{"n_layer": 10, "d_model": 256, "n_experts": 80, "experts_per_token": 3, "d_expert": 80, "d_shared_expert": 128, "activation": "swiglu", "moe_layers": [0, 1, 2, 3, 4, 5, 6, 7, 8, 9], "router_score": "softmax", "normalize_top_k": true, "routed_scale": 1.73, "balance_loss": 0.00228, "balance_bias": false, "router_z_loss": 0.0001, "init_std_router": 0.00636, "lr_router": 0.000854, "n_head": 4, "n_kv_head": 2, "head_dim": 64, "vocab_size": 16384, "norm": "rmsnorm", "norm_place": "pre", "norm_eps": 1e-05, "positions": "rope", "rope_base": 500000.0, "rope_fraction": 1.0, "qk_norm": true, "attn_scale": 0.125, "tie_embeddings": false, "parallel_block": false, "extras": ["capped logits"], "init": "normal", "init_std_qkv": 0.0319, "init_std_o": 0.0, "init_std_up": 0.0319, "init_std_down": 0.0, "optimizer": "soap_variant", "lr": 0.00303, "beta1": 0.95, "beta2": 0.95, "weight_decay": 0.19, "lr_head": 0.00443, "grad_clip": 0.5, "warmup_steps": 80, "schedule": "wsd", "decay_fraction": 1.0, "decay_shape": "sqrt", "final_lr_fraction": 0.0, "batch_tokens": [65536, 131072, 262144], "seq_len": 1024, "doc_mask": true, "train_tokens": 349300000, "steps": 2805, "dataset": "wikipedia_en"}
Below are experts of layer 3 (counted from 0) of a mixture-of-experts language model. Rows are named router (the router's row for the expert), gate (a neuron's input weights, with its number), up (a neuron's input weights, with its number) and show model dimensions 0-255. Each number is 128 + 24 x the weight over its row's rms, rounded and kept within 0 to 255.
Before each expert's rows: a language model's description of what the expert responds to. This comes from a sample of Wikipedia text that the model never trained on.

# expert 59
What it handles: Abbreviation periods, botany, Cyrillic/Arabic. Periods after author or rank abbreviations in botanical names like Fig., Engl., var., plus Arabic or Cyrillic letters and names like Charles.
router [167  97  90 131 139  95 155 158 130 131 133 138 160 102 122 101 135  95 140 133 142 156 148  95 159 157 107 140 167 112 110 114  87 145 162  86 115 150 159 115 131 100 142  88 132 152 155 125 121 153  87 156 150 113 150 149 134 125 155 140 131 144  95 123 101 131 111 135  87 136 158 160 156 147 115 160 154 171 107 135 103 134 109  98 159  92 134 144 117 105 143 110 100 100 119 156 116 157 156  96 112 118  88 145 139  96 130 118 159 120 109 169 153 154 117  95 135  91 111 110 110  91 125 147 126 144  96 147 161 157 140 154 163 136 140 116 102  92 102 117 149 145 116  96 152 161  99  94 140  90 136 124 128  91 159 169 128 164 119 133 161  98 166 152 112 106 114 116 154 138 127 158 118 165 119 103 159 114 119  89  94 140 155 134 102 155 108 159 125  86  89 105  89 133 161 141 160 138  91 149 143  89 132 131  99  95 139  84 147 154 132 161 137 156 125 142  87 118 111 162 124 137 141 138  96 138 122 130 168 124 108  92 134 109 107 150 139 163 152 149 167 113 107 129 166 128 139 106 140 145 149  95 146 168  95 118]
gate0 [167 171 129 117 129 105 131 130  95 101 144  96 146 103 137 139 149 118 121  98 132 165 154 159 102  77 127 127 126 127  90 109 191 108 133  91 145 111  89 122 164 104 113 105 161 140 169 165 126 122 139 138 166 109 114 102 124 111 115 133 135 139 113 151 141 121 139 130 104 121  90 144 116 134 107 102 143 137 145 191  90  91 134 123 105 152 123 146  97 129 129 148 133 147 100 138 131 124 122 150 133 132 126 154  96 161 108  86 116 106 107 104 121 112  93  99 124 125 102 126  95 130  81 157 134 154 108 127 115  93 111 134 136 118 159 156 129 127 118 147 144 101 165 146 156 163 132 146 154  88 112 144 126 144 153 104 114 170 122 158 123 134 115 127 158 132  99 102 100 153 172  95  89 109 166 166 110 144 158 120 120  99 144 115 103 182 106 123 113 140 143 153 175 135 127 149 136 108 118 133 146 147 111 108 152  90 132 130 128 111 116  87 141  88 110 170 112  90 129 112 127 139 150 125  88 121 174 109 115 155  88 151 117  80  73  86 111 142 149 140 177 137 100 143  96 126 112 193 151 130 119 135 152 166 119 108]
up0 [150  84 135 103 123 124  74 136 115 113 136 112 113 106  97 139 107 128 128  90 119 132 152  95 111  96 160 145  99 159 141 141 152 114 109 129  97 165  98 172 162 156 160 100 127 131 128 182 126 113 103 143 139  99 130 107  99 146 132 154 112 124 139 147 103 103 167 115 173 108 137 137 138 106 153 144 142 115 151 126 129 176  82 109 129  90 133 152 128 165 145 108 148 132 108 142 145 101 143 136 124 119 118 150 114 113 110 116 110 140 128 103 154 140 124 129 134 140 128  91 170 120 130 119 169  90 139 171 136 129 100 130 121  84  95 145 114 154 118 126 155  78 118 154 171 126 115 157 155 142 122 101 113 133 119 127 103 143 151 166  85  93 148 148 115 104 112  97 127 129 162  67 154 122 119  60  87 157 133 159 114 168 105 147 107 144 105 153 109 148 113 101 123 196 110  96 106 121 140 129 141  56 158 122 103 169 164 129 163 130 132 136 103 149 131 102 100 122 118 158 112 116 117 121 128 126 120 174 108  94 133 135 137 143 116 136 115 138 164 122 186  97 129 148 101 163 123 148 124 128 137 135 102 114 179 137]
gate1 [147 126 119 185 124 112 131 117 102 129 122 119 108 129 127 110 117 104 138 132 157 121 153 142 157 135  84 127 128 149 176 157 124 110 129 150 126 108 138 106  52 144  94 122 122 139  96 116 154 133 143 171 144 117 161 122 134 138 165 107 124 119 116 134 112 105 102 129 131 143  69 127  81 159 113 100 120 129 120 124 120 146 143 162 138 146 122 202 160 142 144  87 126 136 154  95 101 108  90 106 179 168 113 164 142 110 132 132 122 131 124 108 144 139 118 110 111 117 157 118 128 149 138 167 147 109 104 132 113 149  97 101 126 150  94 121 100 135 145 149 156 107 163 109  92 158  81 120  80 154 157 139 131 112 109 135 157  93 149 133 183 111 120 117 127 111  89 135 102 137 126 140 104 114 143 117 132 144 123 174 115 111 135 119 155 101 134  90 110 132 121  87 149 143 139  97 104 140 119 193 117 138 163 148  97 138  93 104 186 152 141 128 111 133 119 120 147 106 130 143 125 115 105 132 112 124 159 112  81 140 147 145 128  78 152 176 152 150 141 150 154 119 156 174  99 133 132  49  94 116 107 118 143 129 151 108]
up1 [ 83 115 147 125 134 146 115 121 150 108 142 115 158 153 117 101 174 150 154 100 141 129 103 130 119 129 137 140 123 140 112 137 146 138 157 145 119 156 157 115 193 120 155 135 138 117 142 136  88 151  68 138 136 140 141 135 115 182 161 108 112 140 146 105 117 166 129 133 147 105 134 136 165 160 121 113  79 185 150  96 138 120 166 154 154 155 159 124  94 109 170 143 122 153  89 119 131 160 100 133 186 137 144 100 157 152 141 105 128 115 105 146 165  91 158 132 122 156 117 126 119  78 108 118 136 143 127 111 145 135 144 174 126  94 162 158 115 136 164 122 122 117 145 146 140 164 114 168 139 128 131 107 137 114 121 168  98 150 164 146 141  89 162 155 144 149 122 139 165 124 110 118 144 158 112 153 105 147 118 118 140 141 152 100 132 126 120 133 173 111 134 155 121 100 114 124  46 121 122 121 114 138 121  90 120 167 150 126 148 164 141 104  81 117 160  99 135  96  86 131 111  93 130 135 162 118 133 106 131  88  67  90 132 143 136  98  94 134 142 144 140 131 169 139  91 136 127 163 123 102 125 162 146 141 114 147]
gate2 [ 99 117 128 136 134 164 123 138 146 150 125 113 140 130 156 106  93 159 126 110 152 161 138 160 141 126 132 167 138 107  95 183 105 105 130 169 122 132 143 146 151 107 142 153 145 109 128 141 132 107 156 111 132 107 126 148 134 132 127 126  88 128 101 126 114 146 134 124 134 182 101 122 131 134 141 101 152 154 155 119 134 166 129 142 106 111  93 103 139 118  94 104 171  78 133 126  93 103 144 145 119 138  69 143 127 151 130 208 121 116 140 104 117 111  92 100 115 135 148 141  93 171 129 102 124 128  72 113 160 153 156  94 122 147 140 142 130 143 163  98 121 127 147 132 102 130 140 154 134 184 144 122 143 119 120  89 150 124 108 143 142  96 131 129  72 117 114 129 164 113 139 163 169 134  86 127 163 124 139 122 153 168 110  73 140  51 148 141  97 112 142 145 126 125 106  77 125 154 145 102 170  94 142 181 119 115  94 133 118 151 128 137 152 140 112 122 108 131 135 156 120 121 149 200 118 106 142 122 121 120 125 143 100  78 113 127 136 195 120 141 147 136 147 102 144 147 145 138 112 130 102 118 129 103  86 114]
up2 [158 132 127  98 135  61  98  92 120 147 155 113 141 118 136 138 178 159 111 103 129 132 120 117 122 126 132 122 130 160 150 150  98 143 125 123 126 102 136 123 125 116 132  74 135 127 116 113 140 103 117 131 150 166 107 176 140 165 155 158 140 161  87 108 160 150 140 111 134 168 141 112 121 142 131 100  91 135 116 153  95  84 156 157  99  94 130 123 146 144 106 108  88 136 146 112 114 166 148 129 106  79 165 121 116 152 127  74  88 183 131 139 143 106 108 140  99 145 136 124 171 121 135 123  60 127 149 115 138 142 133 131 120 136 138 128 142  87 130 138 164 106 108 130 109 132  88 154 124 128 117 178 148 116 153 150 128 128 179 146 110 132  95 164 153 129 133 157 165 112 109  65 106 121 150 106  77 141 145 143 143 132 117 150  93 111 144 136 159 148 126  88  85 146 133 120 139 160 116 128  80 117 147  66 128 107 180 144 103 131 124 102 164  88 123 128 117 134 121 145 128 128 120 115  91 107 111 133 132 112 154 114 134 108 148 151 114 100 105 116  80  75 185 109 149 131 120 139 135 144 124 150 141 137 145 113]
gate3 [137 107 118 123 154 141 129 128 124 162 150 164  81 123 157 150 127 133 112 130 135  86 120 101 144 120 123 157 165 124  91 121 156 143  90 128 109 118  83 100 125 156 138  77 131 109 125 160 142 129 171 165 124 162  94 125 110 159 154 156 105 114 149 166 109 101 131 138 131 102 120 121 125 117 158 176 100 130 160 131  96 111 152 118  95 114 143 171 182 186 123 127 128 115 160 163 122 136 135 100 129 157 134 105 117 187  88 112 106 140 149 140 113 125 135 143 151 123 136 111 107  68 130 199 157 123 119 120 113 151 135 106 161 144 128 153 146 127 133 154 166 107  99 111 143  68 118 129 121 121 177 123  79 146 148 121 134  88 135 139 145  73 168 106  82 114 128 134  93  97 127 150 111 154 106 129  95 129 147 167 126  98 137 160 120  93 126 149 128 122 163 151 108 117 112 112 135 129  94 144 149 156 149 119 105 136 152 147  97 155 128 108 101 130 123 106 125 148 117 165 141 103 105 141 127 152 149 137 151 147 148 201 109 151 136 147 115 128 135 157 158 121 106 109 158  81 148 124 149 146 129 123 130 101 144 115]
up3 [130 131  89 110 139 144 138 132 136 141 106 164 157 161 137 154 109 158 189 114 147  87 155 115 198 114 175 141 121 110 101 152  89  97 119 125 113  81 121  82 139 107 147  59 137 124 135 123 184 116 164 116 131 155 125 162 100 130 103 143 146 148  97 170 140 131  91 122  92 160 118  94 148 124 124  98 128 136 145 117 125 123 120  97 107 146 109 123 145 155 110 127 108  90 118 110 165  99 151 141 116  98 111 121  87 132 120 146 126  87 139  94 119 139 138 181 118 141 133 148 112  87 140 164 101 149 123 138 113 128 136 130 139 131  87 138 143 132 102  97 121 145 170 161 117 142  77 147 100 181 130 125 104 146  99 154 145 170 102 132 125 105 141 149 113 159 145 122 172 129 128 134 122 124 149 132 119 136 124  97 157 136 134 114  68 109  88 110 123 161 101 144 115 123 111  88 118 141 148 110 162 134 120 141  97 123 127 100 107 160 127 143 106 113 145 138 135 143 116 138 143 119 107 160 103 158 153  90 102 155 152 170 142 133 171 101 148 142 161 122 111 148 142 148 113 174 176 137 104 130  84 116 150 109 127 117]
gate4 [143 101  97 135 136 124 132 118 140 104 124  94 134  99 165  92 134 149 145 162 141 126 103  90 119  99 103  96 167 203 139 127 135 128 149 155  89 146 126  90 144 109 140 116 134 171  82 131 101 146 104 132 129 136 142 128 135 156 162 113 133 159 150 124 129 140 165 144 140 175 153 152 135 154 139 103 158 133 133 111 155 142  88 136 170 109 139 103 157  92  78 109 128 112 133 142 109 142 143 116 132 153  97 109 132 125 115  94 121 125 116 139  89 140 109 152  95 138  81 113 137 146 105 105 143 117  93 141 122 162 154 142 138 158 127 104 101  97 154 132 139  97  95 135 181 113 136 136 124 137 138 157 163 113 160 108 111 145 122 128  93  99 161 142 150 139 164 126 139 172 165 159 153 199 150 144 129  84 139 145 202 159 105 122 142 145 137 164  83 145 127  97 145  88 122 121 133 102  93 132 138 114 172 118 115 114 178  78 163 113 129 133 112 111 132 135 127 139  97 128 113 159 109 105 157 120 114 122 112 153 130 114 137  92 109 151 164 127 132 130 107 135 111 160 151 156 164 116 128 120 158  78 121 120 150 139]
up4 [105 140 171  74  84  87 134 155 108 146 106 120 137 105 129 138 151 136 144 143 139 179 152 117 120 143 112 142 142 154  96 143 125 170 139 113 105 113 141 110 118 154 138 130 129 178 120 105 127  84 114 103 122 124  83 189 114 151 134 141 121  77 140 113 112 102 119 110 119 152  98 110 135 122 138 130 131 116 129 149 143 156 142  92 115 173 135 161 119 106 123 133  96 150 151 119 166 119 112 151 126 135 109 128 150 110 166  96 153 124 153 120 135 154 123 160 129 157 116 122  93  96 114 107 131 176 127  93  56 124 108  85 141 113 132 110  74 126 123 110  93 161 124 147 154 101  97 101 128  94 100 144 113 109 115 129  90 106 105 166 140 107 106 151 130 115 160  97 161 104  53 157 132 145  85 149 117 163 121 115 145 120 139 137 161 137 116  88 113 125 152 112 109 156 143 122 114 104  91 120 125 178 162 132 149 117 141 133 132  81 152 118 145  99  86 167 134  96 116  96 119 132 138 114 109  85 117 129  83 194 118 113 136 109  96 121 147 123 111 105 146 124 113 133 132 112 110 105 134 129 156 152 138 107 106 152]
gate5 [110 111  72  97 130 126 174  97 101 111  73 162 110 152 159 120 181 146 130 133 136 123 134 115 123 153 126 159 132  72 133 135 136 115 137 137 155 107 110 130 119 100  72 121 108  73 146 125 100 136 138 102 143 100  93 141 102 139 132 139 109 107 134 130  78 143  89 160  85 121 133 139 127 107 139 149 103 142 130 125 102 144 140 108 120 135 117  97 122 132 128 144 168 141 103 144 102 125 143 140 156 123 169 122 130 130 125 156 103 129 190 155 141 128 102 131 109 120 149  86 154 125 128 130 111 139 131 131 110 115 155 118 112 157  99 125 151 112  98  98 142 125 104  64 126 132 130 117 115 110 104 137 161 142 132 152 119 138 138 144  84 141 104 146  90 122 141 118 176 107 143 141 159 131 121 137 124 148 110 151 119 142  93 160 111 147 144 165 126 151 150 121 140  91  97 110 114 176 108 111 148  88 143 137 113 131 136 104 173 123 122 100 135 142 144 144 121 122  73 194 110 108 131 116 148 143 108 116 159 168  60  85 137 171 183 106 131 105 140 114 115 138 142 106 162 186 151 107 146 138 109 169  79 139 124 145]
up5 [153 159 152  86 118 137 126 143  83 161  99 119 161 117 136 156 119  97  65 117 123 126 142 105 116  99 125 115 132 162 119 110 103 120 125 107 129 100 149 128 101 162 127 101 152 173 127 112 130 148 129  98 124 136 114 125 161 109 153 135 127 126 162 193 169  95 115  80 125 147 107 172 137 138 130 166 133 123 167 127 156 106 111  96 181 122 120 120 139 132 141 171 116  98 108 151 154 133 151 150 118 120 142 155 116 172 192 123 145 130 181  94 147 123 170 130 135 144 127 129 137 119 134  98 113 147 160 170 175 134 180 149 128 107 149 131 108 113 138 138 142 151 121 159 149 126 130 133 141 119 146 149 103 130  98  97 144 131 144 160 115 141 109 124 155 146 127 122 136  63 145 177 115 128 148 163 124 115 128 121 109 119 100 110 106 123  85 146 125 120 162 129 109 126 152 138 147  92 126 111 153 139 102 215 133 115  86 126  87 129 120 109 156 117 125 131 154 157 108  90 123  88 144 145 118 109 149 180 142 127 145 132 135 125 106 142 126 117 159  72 109 154 120 128 162 119 135 151 145 151 138  89 141 166 154 120]
gate6 [134 167  98 154 126 125 132 158 136 131 139 125 139 107 126 106  89 106 165 129 112 128 121 125 173  70 117 100 171 119 158  95 129 164 100 122 114 141 158  99 137  80 130 132  93  75 154 160 147 128 183 116 147 123 103 107 168 109 123  91 123 139 118 129 134 103 142 118 162 120 128 118 154 105 125 113  98 135  54 168  75 129  99 118 166 131 173 115 114  96 145 106 135 101 136  92  88 119 118 149 167 116 151 114 136 136 107 168 155  64 104 123 144 125 133 104 126  99 110 140 132 134 112 141 153 111 132 147 162 148 133 142 144  92 134 121 124 141 130 125 131 144 130 142 128  98 141 162  98 111 167 113 117 103 127 113 113 128  86 108 113 129 135 107 153 112 104 129 124 144 175 106 115 142 126 150 162 142 138 107 140 149  98 122 105 104  63 117 119  89 118 115 121 116 143 110 159 134 121 138 131 105 116 142 121 140 136 159 108 137 118 118 168 184 151 186 142 120 138 110 124 130 134  85  93 122  88 104 146 143 116 131 100  93 180 127  77 153 125  85 107 168 100 128 139 130 159 114 105 151  98 109 166 131 137 155]
up6 [101  96 130 143 106 104 105 155 140 126 158 118 138 105 129 119 136 123  97 162 120 130 101 129 155 120 145 115 114 100 137 185 164 115 105 143  90 121 128 136  85 172 162 122 138 147 132 123 117  92 124 149 126 161 137 110 110  96 167 140 124  97 103  99 157 167 151 136  87 150 121 124 162 127 101 120 119 102  90 156 183  87 162  89 111 114 121 140 146 109 125 152 151 124 118 118 135 127 129 104 163 136 127 167 106 116 165  92 156 119 104  99 137 107 163 112 100 153 184 174 137 125 109 108 136 163 161 156  91 142 134 109 132 158 147 121 174 124 105  77  81  91 125  82 115  71 126 117 109 128 174 158 123 154  96 146 124 149 123 124 175 106 103 130 123 133 142 108 182 119  91 124 112 171 138 109 125  87 153 180 135  88  95 139 104 143 141 104 156 100 148 151 153 128 144 167 104 156 122 138 115 144 148 114 137 117 117 122 123 135 148 141 101 102 137 146 136  90 130 134 114 149 135 150 147  91 140 115 120  77 122 135 148 194  92 120 141 140 129 150 121 144 152 151 137 128 111 115 122 118 136 124 105 119  96 135]
gate7 [126 142 107  94 143 123 114 156 110  92 127 109  71 142 118 102 144 116 134 115 138 120 139 105 122 176 117 110 159 154 103 101 149 145 103 102  86 178 144 123 138 125 117 123  92 145 127 141 141 101 111 119 141 149 115 100 116 122 186 159 137 136 140 119 122 124  87 180 145 145 113 115 125 129 160 148 166 117 127  90 100 105 127 144 113  98 136 161 108 151 139 148 133 137 153 128 128 105 185 126  94 145 149  71 119 130 111 120 115 128 135 121 125 138 111 122 156 133 153 174 148 152 132  99 155  88 134 181 138  96 171 132 129 123 112 113 142 156  91 112 149 145 102 130 103 113 122 148 160 130  75 136 171  94 146 162 157  75 137 115 113 112 125 126 123 163 118 129 187 145  87 100 137 139 142 108 160 146 108 113 149 122 128 104 143 167 138 129 120 122 145 111 132  72 124 127 147 129  84 124 150 135 138 119 171 151 175 148 155 136 137 111 151 170 137 121 102 144 139 113 125 103 103  98 172 116 154 140 138 175 150 131  90 144 127 108 118 130 204 140 132 162 114 130 152  66 159 121 147 109 135 117 108 127  80 112]
up7 [180 148 141 166  81 104  93 144 100  91 181 180  88 130 161 121 137 150 137 110 142 145 121 157 147 147 122 119 143 175 140 153 129 104  86 137 133 119 150 130  87 143 117 127 125 118  86 154 102 139 121 141 169 113  84 127 137  92 178 123  98 127 125 121 160 122 162 144 117 140 133 116 135 154  94 122  97 132 149  76 139  79 130 143 113 136 120 138 109 124 142 123 139 137 110  96 154 127 146 133 167 143 113 100  89 138 172 163  95 165 116 129 114 148 138 129 173 116 150  91 152 139 122 121  98  95 122 163 166 174 133  97 115 117 148 143 116 132 102 126 129 133  99 132 134 136 145 128 142 131 135  61 132 151 166 145 138 142 163 157 135 106 117  95 128 158  99 149 148 167 133 140 135 111 128  86 128 167 136 138 132 155 142 104 154 146 122  98 129  98 106 118 124 144 122 125 127 146  96 129 127 122 158 113 143 141 134 124 157 104 134 161 133 120 134 121 164 133 155 126 110 131 118 142 149 158 184 119  86 126 124 145  87 102 127 173 165 121 149 146 151 137 119 200 101 145 104 133 161 120  56 126  81 116 104 130]
gate8 [118 129 137 151 165 130  84 137 140 128 131  91  99 101 111  89 171 102 100 145 159 124 110 128  93 129 101 146 100  89 103 112 170 151 144 135  95 126  75  99 148  98 131  59 170  76  81 153 108 146 133 160 103 137 113 159 142 147 122 143 120 136  72 112 132 116 130 151 149 149  97  93 145 111 140 150 115 153 142 110 135  96 122  96 158 114 136 111 136 141 142  66 122 163 126 140 127 117  92 186  96 135 136  92 143 140 121 118 146 107 124 127 116 140  99 154 141 148 139 141 136 178 124 163 123 111  84 125 137 154 149 124 119 149 121 155 141 131 139 101 133 131 104 158 118 110 107 146 167  86 157 132 153 109 132 151  98 119  99 102 126 162 111 109 160  79 139 132 128 152 113 108 141 149 122 150 154 181 136 155 149 143 146 105 127 154 175 131 126 111  97 154  95 163 115 102 156 118 158 129 111 116 119  84 125 125 125 133 125 150 127 130 145 105 160 174 124 132  65 121  99  88 107 163 157 105 128 131 158 107 111 139 112 161 150  91 167 123 127 132 170 138 140 127 114 107 164 123 123 130 132 141 148 151 154 107]
up8 [163 137  94 139 128 142 118  77 122 142 149 139  88 177 141  93 140 111 152  98 120 115 155 134  97 120 107 151 125 132 167 127 133 153 125  91 142 142 140 120 131 147 143 113 110 129 109 157 189 119 154 137  97 161 134 119 181 102  95 125 127 105 137 132 126 142 120 137  89 169 105 157 141  85 103 171 103 137 129 143 124  70  94 111 143 115 115 113 132 144 146 108 119 103 145 151  98 120 120 180 143 127 144 125  84 127 139 153 104 122 138 142 106 130 123  86 154 117 187 116 112 121 132 124 132 144 129 138 119 127 135 133  90 132 133 143 141 111  67 135 155 176 108 115 143 130 131 136 130 126  99 135 100 125  95 162 101 151 132 118 109 134 132 157  81 141 118 138 143 136  52 170 128 150 104 109  82 127 129 109  92 172  97 118 112 157 142 100 144 152 143 114 118 131 121 149 152 131 113 124 149 161 153 113 152 125  80 150 111 103 125 112 132  71 119  68 200 139 126 175 137 109 123 151 110 152  92 109  93 131 139 111 122 132 136  95  89 117 106 112 105 119 134 115 135 143  98 189 141 119 163 142 132 135 125 160]
gate9 [ 95  88 130 154 130 100 166 139 117 127 124 108 111 112 136 127 146 149 120 118 138 136 129 154 124 127  76 136 166 149 160 131 115  95 104 102 126  85 146  87 112 126 102 141 135 110 141 165  92 121 138 140 157 118  97 135  72 181  90 135 139 172 107 127 131 136 166 131 162 167 123 143 123 100 114 129 154 153 140 134 117 139 103 173 193 119 146 139 118 101 105  84 132 129 151 110 128  91 129 125 143 140 142 120 127 127 149 114  85  88  86 120 135 123 161 129 121 164 122 105 154 102 148  98 170 111  86 106 126  90 118 132 138 158 114 115 130 144 128 152  91 106  95 159 100 106  96 146 124  94 157 124 113 105 136  96  98 145 140 155  94  98 116 143 112 140  83 124 177 152  63  96 113 132 132 142 129 109 139 122 157 159 133 132 169 134 141 139  77  90 134 102 124 168 127 110 151 113 162 115 161 120  92  92 110 140 101 111 137 157 121 143 120 132 150 139  89 118 161 103 122 168 110 142 119 121 166 117 125 152 101  47 114 131 140 131 149 145 116 125 124 133 137 106 157 107 156 133 139 126 111 171  95 108 111 104]
up9 [188 118 124 126 162 122 103 116 122 101 100  93 121 123 102 125 157 161 118 158 133 142 102 132 173 138 108 161 103 166 148 111 165  85 116 155 111 126 118 122 138 134  87 121  59 142 148 138 102  98 111 157 183 172 117 139 140 158 126 124 173 138 137 125 112 147 131 185 134 138 119 116 136 102 166 127 118 153 171 102 143 119 129 148 117 101 108 156 115 155 163 156 123 124 141 169 106 108 152  92 164 139 116 150 147 120 139 188 143 122 155 182 115 110  79 117 117 115 134 125 138 118 114 103 128 123 145 118 133 112 174 177 104 129 115 132 165 103 149 104 152 115 140 125 134 164 149 125 126 150 139  71 128 140 173 116 122 101 141 151 134 156 149 101 158 124 115 134  92 127  88 123 116 158 103 177 123 118 106 112 113 126 153 148 119 175 114 128 125 135 147 176 147 101 135 154 153 122 127  98 123 157 103 116 142  97 161 121 101 115  96 163 119  80 121 118  72 102 111 160 138 102 151 116  95 137 137  91 115 147 111 120 133 137 130 144 142 142 104 141 115 133 107 135 134 117 148 137 146  58 112 159 126  88 132 142]
gate10 [ 83  81 112 150 131 179 138 158 120 107 124 101 119 157 112  89 102 101 152  83 139 112 144 152  80 152 126 143 140 137 120 130 107 156 148  79  71 108 113 122 141 129 137 147  99 179 142 154 124 106 118 129 148 170 138 166 143 100 131 138 152 113 158 152 106 122 129 139 126 144 118 110 133 137 106 171  87 147 128 152 155 145 130 144 107 179 137 112 152 134 122 120 103 121 136 136 108 123 118 156 114 140 144 153 163 168 114 160 143 115 125 146 177 146 117 125 130 120 126 131  93 152 119 130 162 126 127  99 126 140  90 180 118 151 117 174 151 159 171  94  90 153 126 136 133 129  80 139  98 145 121  96 133 132 172 159 117 114 123 128 102  95 176 111 108  95 114 112 102 119  97 132 108 121 159 105 148 154 120 142 129 112 147 115 110 149  92  94 138 175 156 159 103 143 116 154 175 114  99 146 102 148 173 104 128 112 138 110 135 108 159 128 139 124 104  93 132 106 135 143 144 142 119 128 104 128 143  89  82  96 102 147 113 158 120 120 188 107 142  80 174 133 145  88 106 112 115 174 107 157 110 138 144 109 133 137]
up10 [100 144 106 126 138 105 153 102 140 126 128 158 147 130 139 132 100 121 135 161 131 157 160 103 107 132 164 112  90 176  86 151 132 138 146 138 136 122 143 148  76 166 146 104 145  98 127 160 129 127 131 136 120 125 163 134 126 131 116 127 149 117  89 119  75 119 141 113 181 159 153 124 159 126 172  74 141 123 146 100  83 113 120 156 114 168 149 130 114 154 137 118 155 117 144 130 113 142 177 157 160 123 150  85 119 117 117 123  96 134  78 150 129  64 117 131 122 137 129  97  93 123  76 108 139 185 110 125 151 133 130 125  92  74 145 141 139 143 154 147 127 155 147 114  90 173 131 138 134 116 104 135 161 151 109 137 167 133  93 124 135 132 135 136 126 132 138 128 113 127 155 120 108 171 129 129 141 160  92 136 115 154 147 124 124 142  84 171 154 107 121  94 125 103 148  95 102 157 118 159 159 144 143  93 151 162 123 143 131 122  88 103  86 109 182 151 154 142 116 116 136 156 102 111 170 149 118 175 179 144 152 166 164 122 155 130 130 115 151 118 155 110 143 149 112 104 119 103 131 120 120 127 133 168 166 156]
gate11 [112  89 155  98  96 150 197 137 156 130 170 127 118 134 131 101 118 132 153 133 144 128 112 125 120 121 139 138 114 120 123 112 121 143 125 173 132 136 139 122 120 107 135 140 133 133 119  93 154 122 168 149 142 113 150 124 143 108 151 131 136 128 132 123  96  76 126  89 104  86 162 130 121 133 110 149 161 123 128  87 141 116 139 115 145 166 136 102 121 141 119 124 139 159 131  87 110 106 161 135 166  72 127 142 145 127 103 128 109 139 130 166 114 128 101 143 103  99 125 137 114 120 134 192 117 131 115 145  97 122  81 119 108 149 107 103 127 131 107 148 124 109  79  78 135  85 143 119  77 160 109 134 146 151 159 134 176 116 109 127 125 127 164 124 120 128  79 130 118 143 143 140 166 152 132 119 119 115 150 119 124 149 121  75 110 110 129 142 169 142 143 142 142 124 106 207 127  87  84 145 142 164 135 167 122 113 162  96 159 161 110 149 130 128 131 112 122 111 149 144 125 115 111  81 155  71 105 132 119 116 159 106 130  84  84 153 122 186 171 137 117 113 106 151 145  95 127 175 126 198 155 129 141 107 100 120]
up11 [135  92 110 148 162 108  57  96  62  96 162 169 133 125 197 139 118 111 139 110 123 136 117 100 172 152 146  96 146 151 128 167 136 147 137 115 106 118 147 132  77 148 137 152 128 142 100  94 100 167 123 123 107 177  88  87 155 154 130 158  98 161  87 122 188 135 121 147 120 175  98 103 164 150 111 108 116 119 133 102 111  83 118 126 134 120  92 141 114 123 143 161 111 115 128 129 111  97 120 133 106 149 135 194 147 114 140 118 111 115 132 145 123 120 164 159 158 146 144 158 103 114 127 100 144 175 129  88 143 118 165 146 116 163 179 143  88 133 131 163 120 134 164 120 149  92 157 133 140 105 122 115 140  95 119 126 132 144 152 128 119 135  95 128 148 124 126 103 160 100 116 148 127 138 117 127 128 138 117 137 120 128 171 161 110 117 118 145 116 168 110 127 121 153 148 106 109 168 112 160  95 112  99 147 139 135  91 150 136 116  87 122 142 146  95 157 140 143 100 149 102 105 139 161 100 128 122 115 120 110 103 149 107 109 156 135 122 134 137  93 113 117 155 124 101 144 146 120 133  94  90 125 101 159 171 135]
gate12 [157 119 103 125 147 113 112 140 121 138 126 184 130 118 137 120  84 108 155 114  62 133 153 140 127 107 142 151 156  72 115 146 124 117  98 132 123 155 169 121 152 125 152 144 128 160 173 106 149 156 143 114 115 111 116 117 114 130 128 168  97 146 137 105 146 138  77 130 117  96  94  83 112 106 104 128 110  69 154 134 149 122 120  95 127 121 126 102 125 180 159 116 119  85  90  94 129 109 115 134 192 142 130 121 142 159 140 151 140 172  86  84 135 180 108 114 129 109 136 146 136 137  99 148 145 123 171  85 158 147 130 121 210 135 122 159 140 159 130 131 137 116 108 144 163 103  87 113 168 149 155 121 120 121 130 144 155 130 102 157 140 101 146 137 108  84  92 114 107 123 110 109 164 112 139  87  94 144 128 131 137 158 126 158 116  96 140 146 113 126 112 141 144 122 109 125 104 130 150 171 137 151 121  88 134 150  84 124  99 112  79 127 121 122 113 100 154 110 116  99 145 106 105  99 126 131 144 151 142  98 115 174 124 121 108 117  87 148 119 116 139 106 125 129 179  94 101 151 138 144 127 122 145 146 150 143]
up12 [132 104 109 159 113 153 157 113 209 108 123 113  87 146 112 136 118 143 140 108 138 139  96 153 119 149 145 139 149 132 134 103 152 123 115 139 121  89 148 129 149 120 153 153 138 123 164  90 119 160 142  86 118  94 122 107 115 143 103 147 137 114  96  79 104 139 102 126 118 133 120 130 123  73 159 154 164 121 103  83 142 145  97 135 155  97 118 102 183 141 104 139 142 124 118 107 158 107 107 145 108 133 136 114  91 129 100 153 142 153 160 121 144 168 141 128  76 119 110 152 102 117 133 169  82 137 132 142 137  90 124 146 157 153 111 146 172 122 138 100 158 100 137 134  97 109 147 124 152 167 125 141 112 104 133 159 133 129 117 157 107 101 134 138 131 104 133 118 165 130 137 118  99 119 111 119 106  73 112 109  84 145  86 143 133 125 144 102 137 159 124 155  82 121 120 114 145 111 113 109 125 129 132 111 154 109 177 134 105 160 111 111  64 120  77 140 125 131 130 137 127  72 174 151 134 160 134 107 129 108  56 130 146 122 160 129  96 127 129  89 138  99 127 111 157 142 120  82  77 151  85 112 112 127 145 134]